Below are experts of layer 10 (counted from 0) of a mixture-of-experts language model. Rows are named router (the router's row for the expert), down (a neuron's output weights, with its number) and show model dimensions 64-95. Each number is 128 + 24 x the weight over its row's rms, rounded and kept within 0 to 255. Numbers have three digits each.
Before each expert's rows: "comes before" lists some tokens at least twice as common just after its tokens as in all text. This comes from a sample of Wikipedia text that the model never trained on. Tokens count by the router's weight.

# expert 4
comes before: " ", " the", "0", "1", "2", "3"
router:128132111104157132172135160128151108114139105151121120138113133129115157141141103108088151089109
down0:154163141187133122116163143104127123122171138159143168214107140130096112141133142109138166119138
down1:146169123130141149149104084105129143143103154111114150144146110149158126141132134158121146106148
down2:159132122128122152113093140076097184131139142154104101111128127131132099081127129135142109152126
down3:084147119120110125114129153102164164086101184125133123161155076109104143094168180112131173101151
down4:128139153088115109125111123117097123135102185097098122107135156117066135131147115115112152123137
down5:175096120140166138124108125171139118070105173111105154136137110165117137164154162119105130114100
down6:108142146127111126123107155134153139124100154119142146167100126133133143153110117180148100174115
down7:081122135122100129135125112108155105131128177152123145179166062104102155127159138138129172143135
down8:157122158126143143156085131107128147103125126195127135102150137154095124137168131158140121095101
down9:171113135138119138168160132144113080127124150136095121137100127134121147074166154105156132146145
down10:128095134112153112117095163155133142087165123143152145112108145132111102139141076102109120131081
down11:122180113140090154135111113128141127170145121131165125138143116085112121144120154150131137111128
down12:128092118145107122161136116133148145155142095140114152119118121117126116123098119143122146123145
down13:131163157131096137130133081103125126121186129122101125140164138147119102132121138129153075120125
down14:135084159115166148145169112081128114092144141201123133159153095094113143127095124115118101109122
down15:158132146116109119127124123137140138136124168131142136138148158130154130167123120134100104125102
down16:148126115091147112133130144161163099133137166133158150094175136131115085138119108115107104119117
down17:162150113191095161097145118134147131173117120135104134168131112109118084131116152115137165140133
down18:122124142105095161157125125130113161169139141146138149103122144124147137143144124147136144161126
down19:110120128107184113146105118134118092139138150123139131089153160092147191126102115096130121154120
down20:108089148109099145142158160096111091144122134126122145136171149134146168104101128142155125139141
down21:156138096161070176150144153131095108139108114138143110130126100082123140113168122127120106127089
down22:098103115160129082078164129107148171130115132128138112157159145123168131155131131133103175092142
down23:097162142123116147121145158177111107111155188107128133162189129110073100091134158082127143133087
down24:130160182150152114136140104148120077142108111116126106129082127124085128128110124104131122128109
down25:106140137139122072142098123136152157127094117118134122162124057093138144102122100086085128126099
down26:170122115113124159113162132122115117135156167166109136128134154145105098091169119164099133173138
down27:167130140129078111140151129157134137123123159106139112098147133123156164131119081125124150158156
down28:153127114130131111121118098103097130149164068105122106175146113141094126099124120165146091153141
down29:135091141093129105130142161118173134178095088148163114132152123127118134095170094091146139073114
down30:139130164074119115086156081116142121137117105133133093127102125113147166163132127180134162093121
down31:115163168156161146131145151113165101123128140147145120156086176134126164148122132120132117120146
down32:118092116106106122115130092144104162112126082146126135103093146121124126161157116129102132110113
down33:151077129113133136120103164111179098125120176119157139144128142117108121152132134105130089127102
down34:093115112158133138102139097127120141155138109091075079144132120124091107129146116158124137130128
down35:117090107132092179156054180138127126147116149131082131140162124118123141135122132116125137132136
down36:171149107141116104139102140112142139128132149079174138102088145176140117157109118151100109149123
down37:158143142125116168088139114140150144124123131120163121121166105121112111122097101138123131140108
down38:134102133108132158129110153139112137156096149140115190159174139138053098110149113118110167114133
down39:137144118139156143119145195144124099096093157118146118117126110179131122132157076121122098140126
down40:103060136143115104114108097148159086116116144158153135075112123137137116154113103186115080137139
down41:133150157120158093125086151128133166110070114094140153125106113090134118128105143129121115118155
down42:140147149106139127126187165150089129167150113114114137108145114128119154132110110129120125141090
down43:131163133099143142123123114126120123156100176119085116100143106093116131188119135096162157161089
down44:135130074120148097124122166139159149117112142140152139142144108118122156169147100145138127091125
down45:149154150171109122112070124125152110120162157099142104087120101111124115134097166119153154139126
down46:088125127121118085135106125108093131129105120112113120087106102096130168111169156088084140102145
down47:103128128126153116154119146146092099130154154135126102113100112157171150129160108114120111122178
down48:144112163149093145130140167128129124097119131154121127142175098142108101104142140136128088140125
down49:147116156106142176152139132196180135134128108112076077076072160146080126132204175070110100095147
down50:185116122092124149133131115122121160141086130132116150089166109099084109172104095151133100121131
down51:095128166152155143129104142084115115124131153128109096137114114124098117072097159142127161130122
down52:142121185134102141124148139127139159166149155123127115130121079119136090113094095135166147125145
down53:081131143119065178124132133153158137148121152192148185157100128132117095112151169143145178160139
down54:131121097160126133138155143156080159149098113158122093137128132135151136127135121134121139130135
down55:116112109132129110117124148102137152123102131142118135098080124173173158118169111127144104111095
down56:113107125121177148156144135115112130122128097128132130090134139142104142126169133117149144124131
down57:147120148155133127105126122139108128139130107148120121106100112083135147126130130131130123140083
down58:120156135122124160128146169097068147092095125130123128185113127116113135140097103096117157119153
down59:121140137140077128062169156135151133147107129136139124127128153123138147133099128143152177131132
down60:087130144140149129135121116117129128137149107148118151156112148103100123105098099104108158142121
down61:126097127121155073134113118035117136139118102090155119092088117153191118144117138105122142104146
down62:115102142115159121086128138093170111096121159132108143102077118124124173172043150123120118126169
down63:136146108137113103150067109125148135096168174123105133116131190126091090136145115179091122123115
down64:168111129108146136146117111162136108024117140110143093123120158161083132151140143123117112154105
down65:136098108100138130085076102104130141115091120130125142138081079100132156145125125139091137151145
down66:123121092149107088130089126121129151164170164137143079134119108136144090131128123102088097155155
down67:143145129146140175128092151133089116121125101156093132103158156126079124142139155111147127121162
down68:139096157113143115130133103147119136065125106120142136116126153167128154149108119109139160127130
down69:127120120131146124134102166129163111100092144089076104131156125134130167111078157162147122161086
down70:133159102126104141102139098124103125115105083118144131109126144134107147129113101113140118108118
down71:198130105134139146132115131114160123146139120154115147153147134136153041131107129150158057092149
down72:100114080145117166131076128120179132136137147129152121209080166136122128132145151149095135136103
down73:097105144132160111100142098119099148135111125150147118102098076128116107154143110139101166102145
down74:157151126109124124131124133096114152132104118079133128113144143133126117088095139117116136135155
down75:068112121139150114104099141136116150101115105106104133112069113134104142152143095154128072148143
down76:110153136133072115106113110144163131151098112127106173119104113157118151149161124175160117125113
down77:118148129173158135120104117135175080107138139125143092131125140111120081129131130163135148118100
down78:153118180112150109116167135104170142136144088138110138143138133124117132124134125131176104123098
down79:108110070115106121104141082150148140133133106121113164112107162094134138128093122148170112087124
down80:114150123143167122118065109108159163103128082116133079085119136107179135168097140133165166151102
down81:091130174095119079142155139149173125135097126130138109112174104143146131124156122131138131103135
down82:095140122180104155163125126150128135166151125122114086138106132120130083102179123163143134141116
down83:189127087142144154150123106088117092142112152099132116114117128111157108183132091092135124121131
down84:136055110115143131155137133138116106084135147151120152096158142105119127158123135148121115094102
down85:114131120130136120118091170146121096122138152156163112163068146082102104109103151148138121141124
down86:155111107139159122162138098139114164138148131143116121084131137107133159131167152113103140119154
down87:167141124123156138172107134162110117125147146065127098114113139153123154188153105094119101116119
down88:133130089114121130114123126095133125097132149112150072146124140135153130120175151162154148163091
down89:124163113107067125125077146162159134152140148096058141139143123087115098123144144117162104123087
down90:103142131137117109113103158129113130149112137134152088171121106088101091122123155146085161119136
down91:092134105048107108118136140121097127153099145137129099110133055124139125124081145099131136124139
down92:117095125116109146114138119115104121116113105147127131149137147134106100113136100120103108135143
down93:121115099125129095120119097145162142125135167125085143135153104123089087134107184122147108117110
down94:104136142137137154142139159124130148125143123166066097213106161112096118091147148140157135142124
down95:079116141145102164113085111099113136110141138138141087171081142126134112146119132142138107129099
down96:100138133173119111135152124104157187106140124102143103127149119086127133088119127164128137127110
down97:096127122161117150135119116156153143122111097109107112121084107126118104101150122105131135125105
down98:095143140141132110072136092112107108124126113128086169141119105138135152119114072161156092091141
down99:130144140138074137138163154097131186089091077123090121120125144142157167123119120123132105118144
down100:122083141080145152110121108148129142115132111138173190124123120116145145155120138115129155123128
down101:192106113146134100155104110145155123150133090121080127100121206116146115099106125135168147124120
down102:127138171178091159139150176135154181160123112141105142118102086152147085140105077103148161099120
down103:126158109109152095145120106148145148127130122098119105080134126095128105103095104124132084144114
down104:127119083109091130160124131105133130136131127133119146156184084131112122130126114120155145110110
down105:187146106175157110113143071072148122112115125122138128162113060125127193135126090163145101116114
down106:132139123129113129127093126096129129101142132137123107120163085118124120152129122134137113104109
down107:140173111073152111130132158118173118144129156121098114119111102152104112154160123153144138170145
down108:111168111150108131112147135108139087086122144135083115116098092119148165156073122096117118103144
down109:132115094159103160153119139119070141136110117128120143136171123118140121103122083168130115113152
down110:162125090098159148117091119149156101115121138115128167112140117166126156125101102142123146126155
down111:125143137107146144148128127139108138140137114105104174155156139166116120135139072130126154152139
down112:131111107095111114150110132113137124112151122124146147124136126122170116159125066181136121133126
down113:151136157136167172111075144151141141104159100112118147117124136113117134147171152118138063110108
down114:141156130156099156098111147137162152165106112144092151125134063122138115128144148127129140131161
down115:099156160205115190132180136141116149125135138131154137154127100100085096083147139107145116110144
down116:197136147113123138134141117084121134153117126130160150140104150145175124140163119123099123116126
down117:132101130130160179103152129151068140141152096132130152132109145114081140102136171153120136136158
down118:167107158115140123113134149159077127121112145114111135100108168153157112165112074076146153127165
down119:155117087087132104158071134160129103137147162147098136086092095114150143140102107140086120162118
down120:082116137087083099140098129122135106119140142132134130128108100144147137123138131152110147150132
down121:107104144099141110084149111137153132091153099139145145166135145116114104165169121133106121126094
down122:131116128120129143159098124113114124155125125123137113123156157160150135144134111151083128149165
down123:168157165105157125145103150146128122093102132097143111132136104114129142143124119107132111104116
down124:153144091119130136122129135135158128180100130112148116108138118138124107104119116140130105103122
down125:136117149126147196114183115163136118150074105112127130068130137154133155121121126153173132154143
down126:104154138147087151119116115130113156124091118150153130102113148110137120108152189209113116115097
down127:129119144124167216119174146173091152140118119155141150082125163138126151101114073155131112122132

# expert 7
comes before: " to", " in", " the", " of", " by", " and"
router:103122110127122158138144115173154113143170114102110130139103111158086132139136122149099130115148
down0:100131132115105149093136167144100114108131155119124133094157168137121099102083146069122176144153
down1:139108074140141144134124130163153113150118082093146101171102168143154084122129144162124102150087
down2:112135121140128079087149108146155158135138116142120116140143152121147103121090096153076119050161
down3:097137131134079131113124142129171114079113162128080160091125132112118122174115092090136145070145
down4:128169112121112133142153082184107124138139123146098084127125125117145159116114123122134099092127
down5:158103137110106148097112106091084122141124086150179104134150143116110136131092106129124094119177
down6:142130104143117119108139119175145131147130180109096128124094103128147142131147121154156155160120
down7:126125177106078136143125128072105123146084150126102110104113115086120127113156116118107149129125
down8:118110107092126129174105128108097112113146148121136105128155172120114149119170135122133130147167
down9:084154151088152116167116163120129156118165142125125133091138090154156103134166130147200106155138
down10:142124150136205158127069121161119154133119085132121107119109135136118122149116162119141160125105
down11:103162118131136139122165124132096097125137116136131154159113088123093158172115123105186099118117
down12:107122131120100106088135109165151085145142154128124150120097093064138153138122130153127111096093
down13:112206124047096127147159116092098126151135105097156139145171156112092171114129134113147167131168
down14:143126146121120107144115124125114125168131136111131127109189151116140134123115144151113153162166
down15:124080126123142138125124134109115130111109157131075087100114139094140150168130164121160144100119
down16:110123138129165111180171105146117134131140108130121130117119142094112167118154140146139111130162
down17:178163153138087143134157140106152105134128147152121126127140123130155117131142154098117094140133
down18:128134128087122161147101160130145122135171157143160152143107125118105137100167134129110105128136
down19:159111104153138137131102109124100098157131136156137140098129121113162121098164157106147115126097
down20:101062144108134124149127107124106123110091141158076114147114088098129130107104150144116154104134
down21:116100159127097115109166140123146120147131077123138105130123074153144124138091147112134078114118
down22:146114148147154165142116083118124118103110136107125160145133104120115124123137096135107086120169
down23:115123152175122105090126132125177098151137122152124113117140117127166094124160062101099133122141
down24:115153097130153129159109098162154121122124134120134109141129147117119146084114103121145113167068
down25:158138082099178163108154165134137109073131129143082137164131118129135126145142138121127134129122
down26:118124135119150110114098088097098146155114112114098105162122096084117084136171140156158141164140
down27:125101120131107135175108103124096104121110139152186110087144126116141146112130137127183115138108
down28:114119141101138145155131165124095118142115133141110141140133144151110127092155160149135134134169
down29:135135128127137142154101094160069115152129080147184113125208111146136128144121086142130084135121
down30:138116123121124186162100138113127124105104159136152154109101132110163102102134100109105088118157
down31:140126158145133173132123132123125135110158149119135141103117189167082130122130115087119156135105
down32:112112124115126113099116119089129121120174165121131086087117106121157146149122125123137161143110
down33:121149137086172131108157147164151170131117132119107151136166145144127159116061154074130132135134
down34:113117121145145142096104150176156094111110122093122179115150117189134142117158114162098082130134
down35:143142123127130068098129125114154158134157128141099129106097138125120110130145132142150116122090
down36:133107139104131106153126129139058129120053129100136147153102142118108095092120142121094112100152
down37:134141132072112115146081143124117106134105099147193109125147128115150150127089134092123132147157
down38:136136129142112109156153093128163157156146136132110127163138105089137172142104088107088143103153
down39:150161120133097129137101133134145153134097144132129168081142102185201102158095144112132137121115
down40:108103118124141151141116127116134131113093131154104178102151202138121110139161135133099124153158
down41:107127158085133129184084134122115117111127131162137124107097151128101129134150137123126079156145
down42:157131177102120137176136137113137121141115100139123113180162167152121153158156086154123118130119
down43:139160112129074088127176129089078120109098103113146173140144125116125200102115186081170142119128
down44:105156125148185123128136159094140107098159125136150101120105123118115185161171142149125170167159
down45:149102131166135107128155143111140111156111128136133139127157099215128117105101106129070088170154
down46:123118132162127121197121114118125103149146089143122089174148126137105094073133161129108138157136
down47:110151168113121173118140095104124131118141173094114120126088132118139108121111110152134155129117
down48:147114118121165109144166085147140093138112082164150118153168130154096157151157146127135079134066
down49:134116106123172112144145125150126162162096136130095116151106160124118153176126089151151153118133
down50:125130120107123116129112190098115149098103149131129100087124137163155128118171162098117147147101
down51:156104115130111134140145154134108101125123097146146134129176104113113127098132144138120150117168
down52:155152150092093137110135153125141170114097087108114129138130138136133140103117167061123125129127
down53:143136119119126112144121101133089127138144125129134126139152157133128160104142134157137156152125
down54:167116137112080129140137148126150147098116174130130131145146107123142163133124104124131148114115
down55:125116147137113165127105133131131129156106122132125126148155170106146133136148123128131110147091
down56:127092116140106155151132138157126097116099141124102149121134087109105133148130087141124138114170
down57:107143110133141099122162141141132120126139130110170134185138126103131121160103162101131143088104
down58:093121186070146123106129175133147130139146150148086121128146146124131150104145141121168118145083
down59:136122109154138099128120134091112085159140098169157073184149108101183122095155118148114137112134
down60:136102116108110174153104110087166150171092129161143115185121150165091105103154138127108156109115
down61:123146167124098146111141147093145115121108157143116129132128078125132156106084111103120156121120
down62:135126146116110121128127150127089113143118143113094158118158132081125132134196139094119136138132
down63:140095108127061137142153115103140081146138138152158139124138144133167156117149121117135134069124
down64:127120150114091105115158150104144088146132123147125130099103113126122126135129145103117143111089
down65:135096189106161097150145106121118152133117102155092139154141088097130127129109118122107123149133
down66:124148112123150147133128133146093109135113172149133169124162128115120123120101093146161123175174
down67:146168173100117157104133128121094121132103079099133145128151121128157167121129144105128140153118
down68:141130095128063111134130116144078105136154165113153175103140114116095098111109132100167149131139
down69:150105097118129093116118174106096120139133118109099146117153124099144116127160159099106136126165
down70:126115130123182161098106122136157150127164087121119156105149178171117137152170108184104144128155
down71:104135129125134111157143128123110138091086129101139120116082128114127127127140135110109129132121
down72:127130107083121141154111140073134106093133128124121158150135124123135102099096131160142108113194
down73:118160145130172120135125165104157080136141137108147131131136152160157111122116122117076136157116
down74:148075095155102145146120126151110085135171127139132114157138129122133131104127133110112126122140
down75:134103133173169143106107136172145134098151144114140131130143112124116145108119111090099097101128
down76:111125120130143163143190088114121135074128119134139141117119121123123135133152136111096173124155
down77:142078135133154135139162140203170142132122146124117117112153114131148111134151160123102114096120
down78:132118181112081129098152142096082105118145105100144132116109130145138142069152113111112160160168
down79:153137105167171097136147107152125127151096077108145121163194169110102133143103141135129139146102
down80:132109145091164138128139083116149127113128124106133155125133112113128098176102141139135120135107
down81:075135141080125167121106166137155091143141117152108157143151159137101140100098114054115124136098
down82:103190125093100107152176132109118178084122072133126125120099142154139143091146135079127101155166
down83:116112121104140160158138106142139140121102135095160152140141147156128138104098106103163130161152
down84:117051145094113077144114084154110130146162144145127160136124119153120094097120131120160107077132
down85:131133147164083152102162136125125128133136126122117145084117093123139138105105134122137128154115
down86:127142098136047100096149122126151099153152151132115168164116113155121171124083134129143124090110
down87:162110114143101141139136107115099117160151107132178111107127122150145087086126172107097148163143
down88:154135125145124145134132170130124091140098113097140122104138167117100135125141108126127120108118
down89:144142106155148158129115138109127120111161151149104145104145131120121153161165148124113145114175
down90:177125127155052109106109122162112119118132114122126132135110142138171113141101150126130156138126
down91:105114097118114164133116094146153112145096143139116141122057069096140096110108152120140165131155
down92:119163150124114140105129161110123118127086131157109108123095114107109083129114086177106162131071
down93:100105170110104105146143101115123130141145102156143118118116119112118152128106182127122153114129
down94:156086123126169063110104126136107145116106124111087122109165132107126095159109155125119117121111
down95:165129108094151133114107073149102118165129125140183142108096154183141145163119141119148123115150
down96:130096134111136144104121153127098136158104117142113124145189118129172153099115113110161113110130
down97:133127117193115130126152092151103109137145089142170080149145103104138116114138094170162082141081
down98:167095136109136106131137131115145126189170121120117132146170116132135122112151129193120120129104
down99:119127176116122144122166137115150111135078121147116127179110125112106174110132122145150131085120
down100:082167112144160139129082109126142136159114096158137120123101132124124146124106119123124137121124
down101:167085103142151155108138151160134157111134105147121168141161144149156131123093100122117135144153
down102:116122139087123138102119126132150128112132143181126090152116135143116151152122118116113116183121
down103:086146129117159141123134130124137153165126146161088146107136167086079073157104124107130102143081
down104:178145127150205109169142121161162101148119107101143109126145109161142136135150145145090152123121
down105:148114143151111092172127097152144103149146144161115139085166159134127161162169112114098126091089
down106:118126107139127151129130133072101101134149128152116110122123139108154130120182118105143094155199
down107:132127103126132143106125106132088130145142123163120118124103131123141128140116137123108154142137
down108:122143110092165111141093149111134136164159141096110149097095092153151098112118124137139126152131
down109:138131098102133139135120110103159131162189120146116084144115138135121105152100126176132138110080
down110:151106092108099110137127143149128129106132071139145117135111160160154131126127153136098087130114
down111:117112141125128117132149135092136169153086126126126138113151128072053146126124141129133141134142
down112:119173126171135106095142118167131129131170095144141140117141095099150130125121144117137130164132
down113:127099078176089121096107163160128144108145131136092101133137136123130124129107148140095117102089
down114:097136142092095121140134106094123092158112128125161146111115138109103136123108164088125163120123
down115:152117126129120133134145114140084111170103139148089149122129125130093135130129105101147137122159
down116:114117109070115167174113114116141128151118128074130165125138127119144142151129115093142127125141
down117:167114106115113105167118098173109119141111101142119156137102136121069094127105112124112095120148
down118:143135130109137104138125176160095107116121122127129127109146121162131128100109168081126127107139
down119:092134108147164133125180128153116136173133198136131122128107118144079139119158121160114111133169
down120:127115122106099128140124140108086119125098117124188141085142151138095147115129121131133136122194
down121:164126139161148133126150141142165133096112101134111146139170121133113151125138085164138115097116
down122:149107114133145164112106092150093148148155158108072130119081156097103163120131092160147104141161
down123:123125116162091108098144128145096131131159115115115150146157160092101092163122151114157129085077
down124:121160162110145113163195093127153145143124159121126144146105138160125147079099154162123119157107
down125:107154117122078110153114135114138130102113156129108128157132116101120132107121130158153134104054
down126:149145150093127099089120147152188116130153143143121148135098115098156129134161130119162174122111
down127:112132128088138111166080100103107149106132096130148143151136148135099184164149144144133122147131